Experts of a small language model: 8217 steps.
Below are experts of layer 6 (counted from 0) of a mixture-of-experts language model. Rows are named router (the router's row for the expert), gate (a neuron's input weights, with its number), up (a neuron's input weights, with its number), down (a neuron's output weights, with its number) and show model dimensions 0-95. Each number is 50 + 10 x the weight over its row's rms, rounded and kept within 0 to 99.
Before each expert's rows: "comes before" lists some tokens at least twice as common just after its tokens as in all text; "mostly gets" lists some tokens that are sent to it at least half of the time. This comes from a sample of Wikipedia text that the model never trained on. Tokens count by the router's weight.

# expert 124
comes before: " the", " a", " to", " as", " by", " in"
mostly gets: " such", " using", " these", " These", " create", " provide"
router:38 42 54 47 38 44 33 33 69 66 53 53 56 47 51 51 34 63 60 48 56 50 63 32 34 44 40 43 46 50 52 57 53 45 53 49 61 58 45 59 48 49 42 50 35 41 64 45 40 37 55 65 39 37 57 37 71 52 48 51 53 42 61 61 40 43 63 53 44 30 62 56 57 36 37 35 47 50 62 57 45 59 45 63 65 34 50 39 54 51 60 49 59 31 62 34
gate0:49 54 44 59 51 57 64 67 43 54 54 53 50 51 58 30 56 49 46 65 44 70 51 54 36 43 51 57 42 53 51 26 41 49 54 43 40 39 58 41 51 60 64 50 47 60 22 36 58 54 62 44 53 64 37 48 54 52 69 55 41 47 58 33 50 73 39 41 68 45 42 62 45 60 48 42 53 45 39 43 69 51 46 45 49 42 64 59 35 39 34 42 59 54 37 50
up0:59 54 70 54 66 40 41 24 51 50 51 46 47 51 48 68 67 39 47 51 41 49 39 40 54 37 51 47 50 41 51 66 48 53 42 48 51 41 25 53 48 53 42 53 66 42 59 59 47 48 37 54 44 39 79 56 46 50 37 49 55 50 47 61 39 35 39 43 31 52 49 27 61 51 53 69 47 50 37 38 54 52 47 56 60 66 62 56 62 51 68 58 45 49 44 49
down0:41 44 58 38 64 42 47 66 51 70 48 60 62 75 37 72 38 43 51 49 33 55 53 63 56 59 27 41 28 55 48 46 52 40 48 52 52 35 42 51 38 60 48 63 45 57 50 55 46 53 61 59 38 39 50 74 47 53 56 38 55 41 42 39 55 48 52 42 43 51 49 49 34 45 49 36 33 54 52 50 42 43 48 44 58 54 42 58 43 71 55 44 67 62 55 38
gate1:52 59 46 67 57 48 58 60 34 36 49 34 45 53 42 58 71 56 30 58 51 62 48 51 44 56 40 49 58 52 64 36 40 67 49 40 50 57 38 47 51 51 40 61 58 56 45 59 59 39 69 42 32 57 63 43 53 44 47 56 52 42 50 51 66 40 44 37 49 63 50 42 50 61 71 66 46 58 57 55 56 48 34 50 58 53 42 37 80 54 31 40 48 62 45 56
up1:38 58 61 42 36 72 41 49 52 63 52 45 65 59 51 51 51 50 58 49 57 50 54 60 52 56 51 55 50 46 51 40 67 44 67 56 48 51 56 41 49 47 51 38 59 75 51 48 33 43 45 43 73 39 31 60 45 65 53 59 47 50 60 49 40 56 37 53 46 40 69 61 42 44 47 31 49 44 53 55 32 59 59 48 38 55 61 68 25 53 68 60 52 39 39 43
down1:35 66 42 72 56 46 53 29 60 75 50 43 52 65 55 43 45 45 44 44 66 44 57 49 47 62 58 80 61 69 47 47 49 42 61 45 45 61 55 55 44 45 51 48 46 50 61 51 29 31 58 54 55 57 46 44 48 33 43 38 47 33 48 44 49 47 51 46 73 45 47 47 42 36 55 61 64 69 43 53 50 63 46 59 48 47 45 35 59 47 54 45 40 53 55 52
gate2:60 68 43 23 44 62 45 60 47 63 56 60 62 51 48 51 51 26 51 53 50 58 67 40 36 43 45 62 36 31 37 57 40 45 62 65 53 54 50 56 50 45 54 55 43 44 67 50 55 57 56 53 45 24 62 47 42 72 53 62 47 45 63 46 55 44 40 51 47 47 67 49 59 55 59 54 47 31 64 37 67 57 38 40 40 54 56 36 38 43 47 53 46 45 48 53
up2:60 61 55 81 62 60 59 44 36 67 33 48 44 55 51 46 49 51 38 50 54 45 58 35 60 41 60 62 46 49 42 63 58 50 57 62 59 47 51 79 46 51 37 47 49 41 61 48 58 43 52 47 56 43 54 44 48 62 44 47 50 39 34 52 51 37 50 65 61 49 45 50 72 46 36 49 37 25 64 50 70 47 57 55 58 55 49 42 52 34 40 62 40 43 43 64
down2:46 50 44 53 50 57 55 50 77 56 40 45 59 53 43 51 41 48 44 50 44 75 34 36 47 50 47 77 49 37 61 46 48 39 62 66 58 36 43 54 55 65 43 57 66 39 60 47 46 50 60 43 49 60 34 42 54 75 61 44 58 44 42 59 42 56 47 49 61 59 63 32 59 41 50 44 55 22 54 48 39 55 57 46 50 57 46 43 54 47 39 53 58 36 46 66
gate3:67 49 53 49 46 52 60 55 29 47 45 67 43 53 53 38 44 40 41 58 46 42 48 49 61 52 46 49 53 37 51 32 41 63 59 38 43 35 42 26 51 52 60 40 64 47 56 38 74 43 71 48 44 60 60 56 50 51 47 47 44 41 56 39 38 62 34 46 48 59 35 36 38 63 41 65 51 46 47 55 53 42 58 45 25 59 59 55 42 42 37 55 37 61 43 60
up3:36 55 59 51 60 52 40 44 56 58 66 56 40 53 53 43 43 61 36 70 57 47 32 44 39 70 59 61 44 64 59 46 71 37 48 75 45 53 44 52 72 37 52 62 52 56 50 52 56 62 51 48 59 52 76 54 43 27 49 56 45 55 51 56 62 51 42 63 51 60 55 40 58 65 40 63 48 60 36 45 47 36 45 47 56 50 44 57 59 48 44 47 66 45 43 37
down3:53 40 38 58 56 47 33 59 41 52 50 50 63 53 64 64 30 40 37 59 55 55 57 41 60 50 36 52 53 35 48 42 47 43 55 52 50 32 50 71 41 62 38 52 47 54 58 45 47 62 50 55 49 59 45 54 54 52 55 50 41 29 53 51 63 57 52 38 23 48 47 55 44 50 64 49 44 30 47 57 52 41 52 63 54 61 52 23 47 42 70 47 34 60 74 45
gate4:44 45 50 46 46 50 59 50 43 40 49 69 67 53 67 59 49 58 31 58 50 58 49 45 63 51 77 58 57 61 53 44 49 47 50 69 52 44 49 56 55 55 63 59 60 58 62 49 64 46 45 35 59 46 40 60 54 36 56 66 34 52 68 52 26 44 45 48 38 68 45 44 56 49 69 57 48 31 56 42 59 44 60 39 47 50 67 52 41 47 31 38 61 48 37 50
up4:42 43 50 46 36 44 59 42 50 46 53 61 69 54 63 65 47 66 41 49 53 54 48 38 52 48 68 55 62 69 50 42 59 47 55 66 57 55 60 51 55 59 57 53 52 63 64 51 54 44 33 36 47 51 36 70 66 39 54 59 38 52 63 58 34 34 60 53 42 52 55 33 59 51 70 55 40 27 51 35 52 50 59 37 46 43 62 61 52 41 40 46 65 36 41 47
down4:42 40 53 38 55 38 49 61 66 42 46 43 46 66 58 49 47 65 37 44 63 55 56 61 51 64 52 73 51 53 52 61 62 50 49 52 35 42 50 50 62 62 52 64 30 44 61 66 24 48 52 53 51 46 56 43 54 56 39 52 27 42 37 64 55 43 62 64 69 51 50 49 44 52 65 56 37 44 45 41 53 63 50 67 51 37 46 53 44 54 58 35 47 49 69 41
gate5:51 65 56 39 55 65 54 60 28 26 47 48 36 56 53 50 51 42 49 67 45 45 41 49 45 58 48 54 60 39 30 33 52 68 60 57 43 56 53 38 54 50 61 55 51 48 53 32 61 46 47 41 69 56 49 51 32 58 65 66 34 48 48 38 45 59 23 45 53 55 46 41 40 53 55 64 40 44 36 49 54 42 57 41 54 63 56 53 53 56 44 40 66 58 35 53
up5:58 48 41 43 52 55 44 58 60 57 44 56 59 53 44 57 33 52 68 44 21 46 59 63 54 58 31 56 58 55 49 56 40 34 30 51 44 51 40 59 64 38 59 48 51 45 49 57 40 47 44 51 34 42 58 48 54 58 35 20 61 49 66 44 35 47 58 41 50 32 49 42 44 55 45 56 34 30 64 46 55 45 45 43 64 30 39 44 42 47 57 42 47 52 56 54
down5:41 67 46 51 49 46 19 39 59 52 54 51 54 41 63 63 58 57 58 53 52 38 49 54 66 37 61 45 48 58 53 46 46 22 65 61 66 60 47 44 38 47 42 31 59 45 71 61 45 45 44 54 52 43 61 55 46 44 53 45 47 29 56 52 46 49 60 56 49 59 44 43 48 41 40 48 56 52 63 43 49 50 36 45 44 37 36 60 50 50 35 41 29 53 34 71
gate6:55 62 52 61 34 39 48 61 32 50 47 51 65 54 45 31 63 52 34 36 58 55 50 63 43 51 35 53 47 50 50 36 50 69 51 61 65 60 52 54 76 51 57 62 57 35 30 44 54 62 55 49 53 55 48 41 47 64 57 75 45 46 53 38 41 55 48 37 38 53 43 47 50 46 61 36 45 48 44 55 43 65 59 51 31 65 40 54 59 57 62 67 60 47 51 47
up6:41 32 67 49 73 71 60 40 51 53 56 58 28 49 59 63 36 42 67 67 42 31 37 26 56 57 50 46 56 57 60 61 50 44 53 41 33 46 47 44 47 49 45 48 51 65 58 46 47 50 59 51 39 43 47 67 59 36 47 50 50 49 43 58 44 46 43 61 63 57 46 57 48 54 37 69 39 52 62 60 64 47 45 54 49 46 65 42 31 41 41 42 45 53 41 55
down6:50 46 39 35 44 45 32 39 36 40 40 65 48 40 33 48 48 47 48 46 43 62 63 46 53 49 55 36 55 26 46 58 39 48 65 53 46 44 48 55 44 49 53 41 61 50 46 52 65 56 42 39 34 52 59 62 47 43 45 56 44 61 49 71 52 53 51 56 65 56 33 34 46 54 32 57 46 44 82 57 57 67 46 32 44 54 39 74 39 59 47 49 51 58 50 53

# expert 122
comes before: " to", " in", " by", " on", " the", " as"
mostly gets: " used", " began", " made", " located", " took", " played"
router:43 61 44 55 55 48 46 49 53 37 57 67 56 49 41 29 49 55 46 53 43 59 60 25 49 36 68 47 34 35 37 64 37 33 50 57 49 53 66 41 62 46 35 60 32 30 50 36 46 26 44 51 54 44 64 49 44 39 55 54 41 41 56 61 44 58 50 39 45 47 65 51 47 52 48 60 54 49 67 51 56 46 32 49 37 33 39 38 49 40 59 47 57 48 44 55
gate0:46 42 56 50 51 36 74 50 63 39 29 30 60 40 46 56 44 50 55 59 43 36 37 60 46 57 46 57 34 60 52 61 50 56 32 63 57 52 54 52 48 43 55 47 27 52 53 31 58 40 56 36 46 51 62 65 34 58 40 47 57 55 30 45 32 52 53 62 43 54 44 39 49 63 45 47 50 51 35 73 54 37 48 53 53 44 54 36 46 46 49 37 69 46 50 47
up0:35 62 46 50 39 64 67 37 48 47 50 54 36 35 50 37 64 47 48 45 54 62 38 44 43 45 50 47 46 57 35 38 55 51 50 44 53 59 58 83 55 45 48 27 55 42 58 43 52 66 68 46 51 56 49 50 54 50 45 44 47 50 56 59 41 56 65 60 61 40 46 30 35 49 58 44 59 60 37 56 54 32 72 43 35 52 40 61 51 67 41 50 68 44 53 51
down0:78 31 32 52 43 62 52 53 50 56 56 45 45 60 47 48 48 41 43 60 25 40 26 54 62 43 37 52 48 45 60 49 53 69 42 48 46 52 43 49 39 61 48 57 49 44 50 44 43 48 45 33 50 48 58 45 46 43 44 31 66 62 54 26 47 29 52 45 68 50 30 45 50 58 59 39 62 58 46 55 47 49 72 60 42 57 47 44 50 42 41 39 49 52 48 57
gate1:49 52 70 62 62 58 56 44 43 41 63 44 50 49 55 63 49 53 58 58 62 73 55 49 35 51 49 43 52 54 64 56 58 39 55 40 65 36 46 36 63 51 69 45 43 36 39 58 56 57 65 45 42 35 36 55 49 42 44 59 42 55 64 63 39 39 43 43 60 47 37 33 54 39 51 26 61 43 42 61 45 35 41 56 49 51 66 50 42 56 38 62 54 63 59 61
up1:35 40 48 68 43 48 33 45 53 40 66 30 57 36 55 59 51 54 57 45 52 75 51 48 42 53 54 41 65 38 35 44 40 56 67 54 46 42 47 39 53 65 61 45 49 44 41 49 24 46 50 76 58 48 42 56 75 39 49 56 48 50 66 44 62 50 44 41 54 57 60 63 37 43 46 51 36 56 44 57 43 55 58 43 36 51 49 43 50 38 40 40 59 62 56 50
down1:53 53 67 47 46 60 47 50 38 53 64 40 48 37 53 51 48 53 46 40 59 59 53 49 57 55 49 40 48 73 61 55 46 25 44 37 53 56 44 60 58 58 43 49 54 56 68 50 61 54 43 73 47 58 57 45 58 42 68 45 56 49 57 43 59 50 53 58 51 33 43 51 49 56 44 43 49 71 38 64 57 66 53 32 30 51 46 46 40 63 41 54 74 60 26 36
gate2:36 39 50 50 48 45 46 47 43 55 61 51 61 41 44 39 42 56 47 62 44 59 31 70 34 65 40 74 47 63 51 60 43 41 66 51 53 45 55 23 54 39 41 48 48 51 48 52 51 49 42 43 35 53 35 64 57 35 48 41 36 35 54 49 41 34 40 57 51 42 52 50 57 49 25 42 40 60 51 53 52 34 53 52 62 48 38 37 47 60 43 39 75 50 60 49
up2:66 52 44 46 55 51 40 49 57 41 60 27 49 63 67 69 51 44 41 50 54 62 52 35 54 50 57 52 44 44 48 43 38 50 51 52 60 56 30 65 53 65 45 46 62 39 34 66 62 59 47 51 51 50 60 59 52 66 52 65 61 64 21 54 63 53 49 60 44 60 44 55 36 42 58 43 47 60 46 64 35 36 48 40 46 53 58 65 43 46 58 56 30 38 57 50
down2:47 50 58 40 41 41 43 47 47 59 54 46 56 54 22 47 51 56 55 37 60 27 27 59 41 50 53 61 52 42 39 64 49 48 65 37 63 44 48 36 52 42 68 46 45 50 35 58 39 67 61 51 48 59 50 60 53 45 53 42 56 65 61 46 42 68 36 57 52 56 40 62 43 39 65 60 59 33 35 48 48 36 57 54 56 48 51 50 55 48 69 43 41 66 32 50
gate3:39 46 37 36 48 58 61 48 57 60 37 40 64 46 44 65 47 33 55 46 49 41 67 52 54 53 55 42 62 52 56 67 65 54 49 58 69 36 56 46 32 52 39 51 43 44 60 46 35 28 51 48 56 44 46 52 48 66 46 36 60 32 44 36 49 40 47 43 35 41 33 46 49 47 56 57 59 50 33 41 42 66 44 42 39 32 39 55 62 55 57 42 35 42 66 49
up3:41 37 36 64 60 42 59 71 59 58 53 43 48 38 46 60 49 60 48 49 46 37 80 48 57 35 53 37 61 34 50 55 48 48 40 32 57 49 42 44 53 50 55 46 64 63 46 65 47 41 55 33 38 38 38 67 55 50 36 38 61 63 46 62 66 53 55 58 54 44 36 32 53 56 52 56 68 30 45 52 44 66 53 43 35 50 53 60 51 52 55 59 53 44 51 52
down3:47 54 54 43 54 47 54 39 49 65 46 58 55 64 40 48 54 48 53 45 57 25 40 37 37 39 57 48 38 19 36 51 34 27 57 46 53 32 53 46 64 54 42 52 39 59 54 58 30 63 44 43 52 64 58 58 74 52 49 41 43 51 52 55 38 63 43 56 39 51 51 64 61 49 55 53 47 36 50 51 70 38 46 45 65 57 54 35 64 49 57 50 47 56 54 44
gate4:49 50 40 60 66 43 58 40 37 47 52 63 43 46 58 64 61 50 60 52 44 52 34 47 60 62 56 51 26 33 51 57 48 57 42 50 37 28 56 51 55 47 50 48 67 52 36 55 53 38 57 43 38 29 58 55 48 60 65 56 46 63 36 49 45 59 37 58 58 53 61 33 66 34 39 61 51 36 47 44 47 41 23 40 38 44 40 46 49 52 48 44 55 31 49 60
up4:45 40 58 53 46 55 50 45 50 29 53 28 46 68 45 35 46 52 45 59 57 52 50 59 51 42 48 54 69 54 56 48 69 37 52 54 59 54 46 55 40 56 40 46 33 54 69 58 60 33 38 74 47 55 41 57 35 42 23 37 55 34 66 40 48 47 49 49 54 41 31 49 51 71 47 39 55 48 50 58 57 51 56 47 65 63 60 64 58 55 48 46 50 66 58 52
down4:61 54 45 32 51 64 50 32 45 52 52 33 51 39 47 43 55 54 52 53 62 27 46 59 48 57 54 41 50 38 44 53 49 70 72 58 53 39 48 46 33 52 43 45 36 66 52 47 79 63 61 47 36 51 45 36 57 42 39 51 41 57 74 60 54 64 46 60 55 55 27 48 41 49 65 64 57 45 47 52 55 42 68 50 46 45 51 58 62 46 37 58 48 52 51 53
gate5:52 60 36 27 42 59 49 58 52 35 41 51 50 45 43 55 28 53 46 72 43 65 32 61 52 52 31 68 41 60 29 51 41 50 36 64 44 56 65 48 48 33 44 59 42 55 41 45 51 56 38 54 54 58 62 53 53 45 57 53 49 26 44 50 47 35 39 39 40 44 55 57 59 54 59 55 40 63 55 52 56 38 58 54 63 46 53 33 57 44 44 37 53 53 69 48
up5:39 43 26 57 54 63 48 46 56 23 56 51 40 45 50 50 50 59 48 57 48 59 54 58 63 44 57 38 59 39 39 60 58 51 47 42 50 35 48 53 39 55 31 62 60 39 31 64 27 28 55 43 68 47 39 53 56 40 41 47 40 50 56 44 41 47 31 40 67 64 39 49 48 38 47 61 55 48 52 51 31 50 48 55 34 33 45 51 56 38 48 56 56 59 40 49
down5:57 64 48 54 53 61 44 51 29 47 47 33 29 52 54 55 45 37 59 54 54 63 58 50 44 63 38 49 59 70 61 37 60 44 50 60 55 73 48 52 43 48 41 47 40 50 41 39 53 50 39 35 45 54 52 48 43 40 40 62 51 25 39 56 53 37 65 46 58 41 55 34 50 37 49 41 61 57 32 72 56 56 54 43 55 59 40 64 34 51 56 44 51 54 69 57
gate6:54 51 66 56 58 37 40 37 63 53 55 74 42 65 51 46 51 62 40 36 57 43 45 75 41 61 45 41 39 54 59 50 46 44 46 57 41 63 69 44 63 54 55 55 46 49 45 66 54 54 42 41 50 57 40 45 30 43 56 46 47 44 64 48 47 63 56 58 54 49 56 55 53 39 50 65 35 53 59 61 44 67 43 49 28 37 50 58 72 60 61 50 27 59 56 58
up6:40 58 45 53 48 46 60 61 42 40 65 27 42 40 49 68 48 53 57 55 59 49 49 28 55 48 47 48 70 48 66 63 52 54 59 58 30 52 44 63 30 49 49 64 60 58 35 50 58 34 61 38 34 47 31 61 52 64 52 46 64 48 40 61 43 49 50 62 44 54 36 50 40 40 46 42 33 55 54 51 51 24 34 54 45 64 44 62 54 50 47 45 51 48 43 45
down6:32 37 62 53 48 57 37 56 59 40 47 46 38 52 57 57 34 37 38 43 69 69 38 47 62 71 61 49 45 53 40 40 64 42 45 41 43 56 51 47 64 71 64 47 48 51 65 61 55 43 40 47 34 49 48 70 57 50 46 47 46 62 58 43 46 64 40 58 33 49 54 26 50 51 43 52 43 67 46 51 54 55 36 38 49 38 38 48 55 58 41 67 56 38 49 47

# expert 140
comes before: "\n", "See", "==", "History", "Early", " See"
mostly gets: "==", "===", " ==", "====", " ===", "See"
router:27 42 65 67 51 51 42 72 33 36 50 36 59 46 41 45 39 42 65 58 41 44 54 53 46 41 54 70 65 60 41 37 38 54 44 31 47 45 57 62 30 60 48 68 58 42 46 63 42 54 52 40 43 47 39 64 53 47 43 41 55 37 62 47 62 55 55 61 39 52 30 50 53 39 42 35 54 55 52 65 58 53 48 54 55 39 48 42 45 52 39 42 59 37 53 49
gate0:57 62 50 47 39 63 34 49 50 46 74 48 48 52 52 33 30 25 44 51 46 49 43 50 47 52 47 46 70 43 72 54 63 34 43 56 57 57 52 39 74 34 40 39 38 30 60 69 37 60 55 59 47 33 48 48 42 43 52 61 55 52 48 43 47 52 46 50 64 65 46 54 39 63 41 50 43 48 38 58 43 50 42 43 53 62 59 39 61 49 45 56 46 41 53 35
up0:44 59 55 39 54 41 42 46 67 39 43 58 57 51 45 35 50 34 46 44 62 30 52 35 63 55 60 50 30 60 73 46 59 39 59 51 58 61 60 42 48 28 47 56 24 42 42 49 48 48 63 48 52 57 57 50 44 47 68 46 42 55 46 53 40 40 52 46 51 40 47 75 63 42 64 38 51 58 62 68 53 37 53 44 60 68 53 62 54 48 37 58 49 48 48 43
down0:47 51 48 54 48 47 50 20 47 49 52 31 55 45 35 30 44 61 64 36 41 49 37 55 67 37 52 51 49 50 54 42 51 45 43 53 52 53 50 58 31 35 54 59 46 52 60 46 61 33 53 44 39 46 71 61 41 46 63 49 21 54 30 49 49 40 61 58 36 56 55 46 57 58 44 41 61 43 45 34 52 57 55 40 66 45 59 38 57 49 62 53 55 46 69 42
gate1:42 50 53 41 38 58 50 29 66 37 74 44 32 49 39 44 48 39 54 47 46 36 54 39 59 49 41 37 48 57 31 51 55 58 54 46 46 41 51 41 44 29 51 53 44 31 47 62 49 61 41 40 47 61 47 64 48 52 59 47 34 48 49 38 46 34 39 51 33 50 39 53 53 46 54 55 34 59 58 46 62 41 59 49 40 62 54 50 38 47 55 22 45 35 73 44
up1:66 31 57 59 49 61 49 60 27 56 46 58 50 56 64 52 43 59 31 35 49 39 38 60 34 53 54 59 60 42 53 57 56 35 65 68 42 44 67 42 60 58 53 45 49 58 40 60 51 35 59 46 57 51 49 58 64 37 56 44 61 55 57 63 44 83 51 50 59 46 55 50 39 61 52 47 52 53 40 54 47 49 58 56 53 35 50 41 42 67 41 60 65 66 52 47
down1:58 61 57 52 63 39 51 67 57 44 45 35 37 57 49 46 62 62 60 44 43 61 50 61 52 40 38 58 27 54 33 54 54 60 45 48 42 52 51 42 38 48 47 48 65 39 55 34 51 58 25 36 37 47 53 45 58 36 54 50 48 39 59 18 36 51 56 51 50 56 65 47 67 58 46 64 51 44 43 49 51 34 41 48 47 53 57 56 47 60 54 34 76 53 56 47
gate2:42 57 47 49 49 31 49 45 39 53 27 59 55 30 47 45 36 45 40 53 53 38 58 29 42 45 54 60 58 50 51 54 69 73 57 70 41 54 57 37 32 53 51 59 50 64 38 44 38 33 43 45 42 54 42 47 62 46 26 52 49 32 57 45 58 53 33 48 37 51 44 42 56 46 40 49 62 46 46 57 45 61 52 55 56 48 50 54 35 46 33 44 56 64 35 40
up2:64 39 57 36 52 55 42 52 58 47 45 42 44 57 50 36 66 48 43 40 67 53 48 52 48 50 56 58 62 62 32 63 37 39 43 29 48 40 44 40 57 55 57 49 65 52 47 60 54 56 45 58 69 76 50 41 55 46 78 56 50 53 56 53 44 53 66 53 43 50 42 37 54 59 65 61 57 59 44 39 71 66 50 43 56 39 55 34 64 54 40 54 61 43 56 66
down2:52 73 60 64 56 53 59 32 56 39 66 33 27 60 63 67 34 44 59 55 56 71 54 54 34 45 51 53 48 47 44 43 44 37 46 52 45 42 48 58 48 58 55 40 29 50 49 43 51 59 55 42 51 52 42 53 30 44 51 44 61 59 41 37 30 43 55 43 50 53 43 59 33 39 41 50 39 57 39 38 52 52 56 57 46 56 45 55 49 48 45 63 28 66 46 63
gate3:31 51 63 65 67 73 56 66 43 47 72 48 52 40 40 55 57 46 56 50 57 66 51 50 48 66 51 49 41 38 42 47 59 55 37 37 53 61 55 51 61 52 63 46 29 45 59 53 53 43 47 39 58 60 58 62 61 68 56 37 41 44 61 44 51 49 46 35 68 67 45 56 52 56 52 26 56 48 53 71 49 44 37 44 38 45 60 45 48 59 43 49 55 52 44 37
up3:51 37 59 71 46 44 68 64 37 43 59 39 41 37 52 47 49 46 66 50 69 61 57 74 45 60 67 49 40 51 38 46 52 51 42 43 43 39 46 51 40 72 61 60 39 47 61 53 61 32 38 43 58 53 51 44 60 64 60 41 35 46 62 39 54 65 60 51 61 48 37 49 44 30 45 48 55 45 51 51 55 51 62 55 43 53 60 58 47 45 48 43 30 63 67 52
down3:65 77 37 47 63 45 62 45 41 57 55 38 54 24 32 54 60 54 47 51 53 52 45 38 38 48 46 51 43 46 43 62 71 45 43 64 48 50 51 41 40 52 41 53 66 47 41 40 30 55 49 50 51 51 42 43 46 48 53 37 50 61 32 71 42 32 42 41 58 47 61 47 51 63 44 53 73 59 46 64 44 44 40 70 46 57 49 45 54 42 40 45 55 51 37 63
gate4:46 57 67 53 42 53 51 66 43 38 14 46 46 34 59 54 49 45 54 58 48 54 54 45 52 51 20 43 52 56 59 43 50 46 43 60 42 41 45 37 40 38 48 33 37 59 44 56 46 48 52 47 60 42 53 40 31 44 49 52 70 56 49 42 67 48 52 46 49 40 24 47 54 33 48 51 44 61 55 46 74 49 51 40 42 67 51 47 45 51 43 50 55 56 40 68
up4:47 66 35 51 62 48 37 54 76 59 49 64 43 57 53 27 48 53 53 46 64 50 38 62 44 70 63 53 48 47 48 53 58 64 60 43 69 60 56 55 51 52 36 49 56 55 26 62 55 34 32 58 49 58 52 50 45 51 64 37 41 58 51 67 58 60 58 44 45 59 43 60 37 41 52 61 46 28 64 47 36 61 37 52 51 52 45 46 46 58 59 48 58 38 49 41
down4:45 54 46 50 72 44 54 54 46 27 36 51 64 54 71 73 51 52 52 49 38 49 37 60 44 55 42 45 38 55 57 70 47 72 35 62 59 47 53 67 39 48 37 54 58 69 48 66 51 58 54 55 53 54 56 52 51 44 39 51 42 54 40 51 32 43 43 44 44 51 51 35 43 36 36 40 31 51 41 62 54 53 41 63 48 56 50 49 63 63 33 46 56 51 36 43
gate5:35 48 45 61 59 44 40 39 64 62 43 41 30 59 41 45 45 52 59 64 47 51 49 51 41 67 36 69 44 65 42 44 58 55 48 33 55 36 53 40 50 57 30 42 65 47 54 37 54 43 45 46 44 59 44 67 44 34 40 68 42 59 46 75 47 58 55 44 42 44 31 48 28 49 48 42 45 45 28 56 42 46 48 57 53 56 49 33 49 45 36 48 53 38 52 45
up5:48 32 42 44 52 50 60 41 60 42 49 62 55 36 54 52 48 42 57 47 51 61 52 52 59 55 72 62 55 34 49 61 54 60 66 58 44 44 42 53 41 50 44 55 74 44 56 45 45 44 45 49 46 39 59 56 55 40 32 56 43 42 62 55 31 61 56 39 34 46 35 57 36 38 40 64 44 62 38 69 62 59 49 46 58 73 55 56 40 57 47 50 58 25 68 52
down5:70 43 55 58 43 60 69 53 56 66 65 44 47 42 48 65 60 55 42 44 61 58 45 38 57 43 45 58 39 58 65 44 50 41 43 49 50 52 66 62 46 45 67 49 57 36 53 57 34 41 63 60 62 29 52 49 63 55 61 48 68 54 79 58 58 51 43 54 60 54 49 50 49 55 55 46 41 51 52 42 56 42 65 33 47 50 43 65 69 56 71 52 58 35 46 41
gate6:42 42 49 57 63 35 44 58 39 45 58 39 32 62 33 52 58 39 44 47 44 41 39 64 35 42 42 49 47 48 52 51 60 48 50 51 41 38 31 44 35 43 55 62 60 54 60 60 49 46 71 53 51 40 38 65 62 58 41 52 47 38 54 41 39 53 46 45 59 43 23 42 57 52 47 31 53 78 61 32 46 56 66 42 47 41 50 52 40 28 49 46 53 54 50 55
up6:41 61 40 58 37 49 55 44 49 62 50 40 73 51 57 48 74 57 32 43 64 42 57 38 48 51 44 53 37 40 59 44 50 37 48 35 44 45 35 36 39 73 44 51 47 50 44 67 51 62 58 46 64 30 57 38 56 52 43 69 58 50 50 62 38 49 47 53 44 51 46 48 32 50 50 39 48 51 56 46 57 51 40 63 54 45 52 68 77 68 50 55 43 46 45 62
down6:49 40 62 47 55 42 49 48 47 38 50 23 66 25 68 61 51 66 45 53 48 43 50 62 51 63 43 38 51 72 44 43 35 52 51 27 43 52 57 51 54 46 39 61 51 42 40 36 51 45 32 37 47 33 54 50 53 50 63 55 46 55 48 45 51 44 54 51 46 51 44 57 62 57 41 42 43 54 46 59 51 55 58 35 67 37 44 63 18 54 46 42 47 62 51 53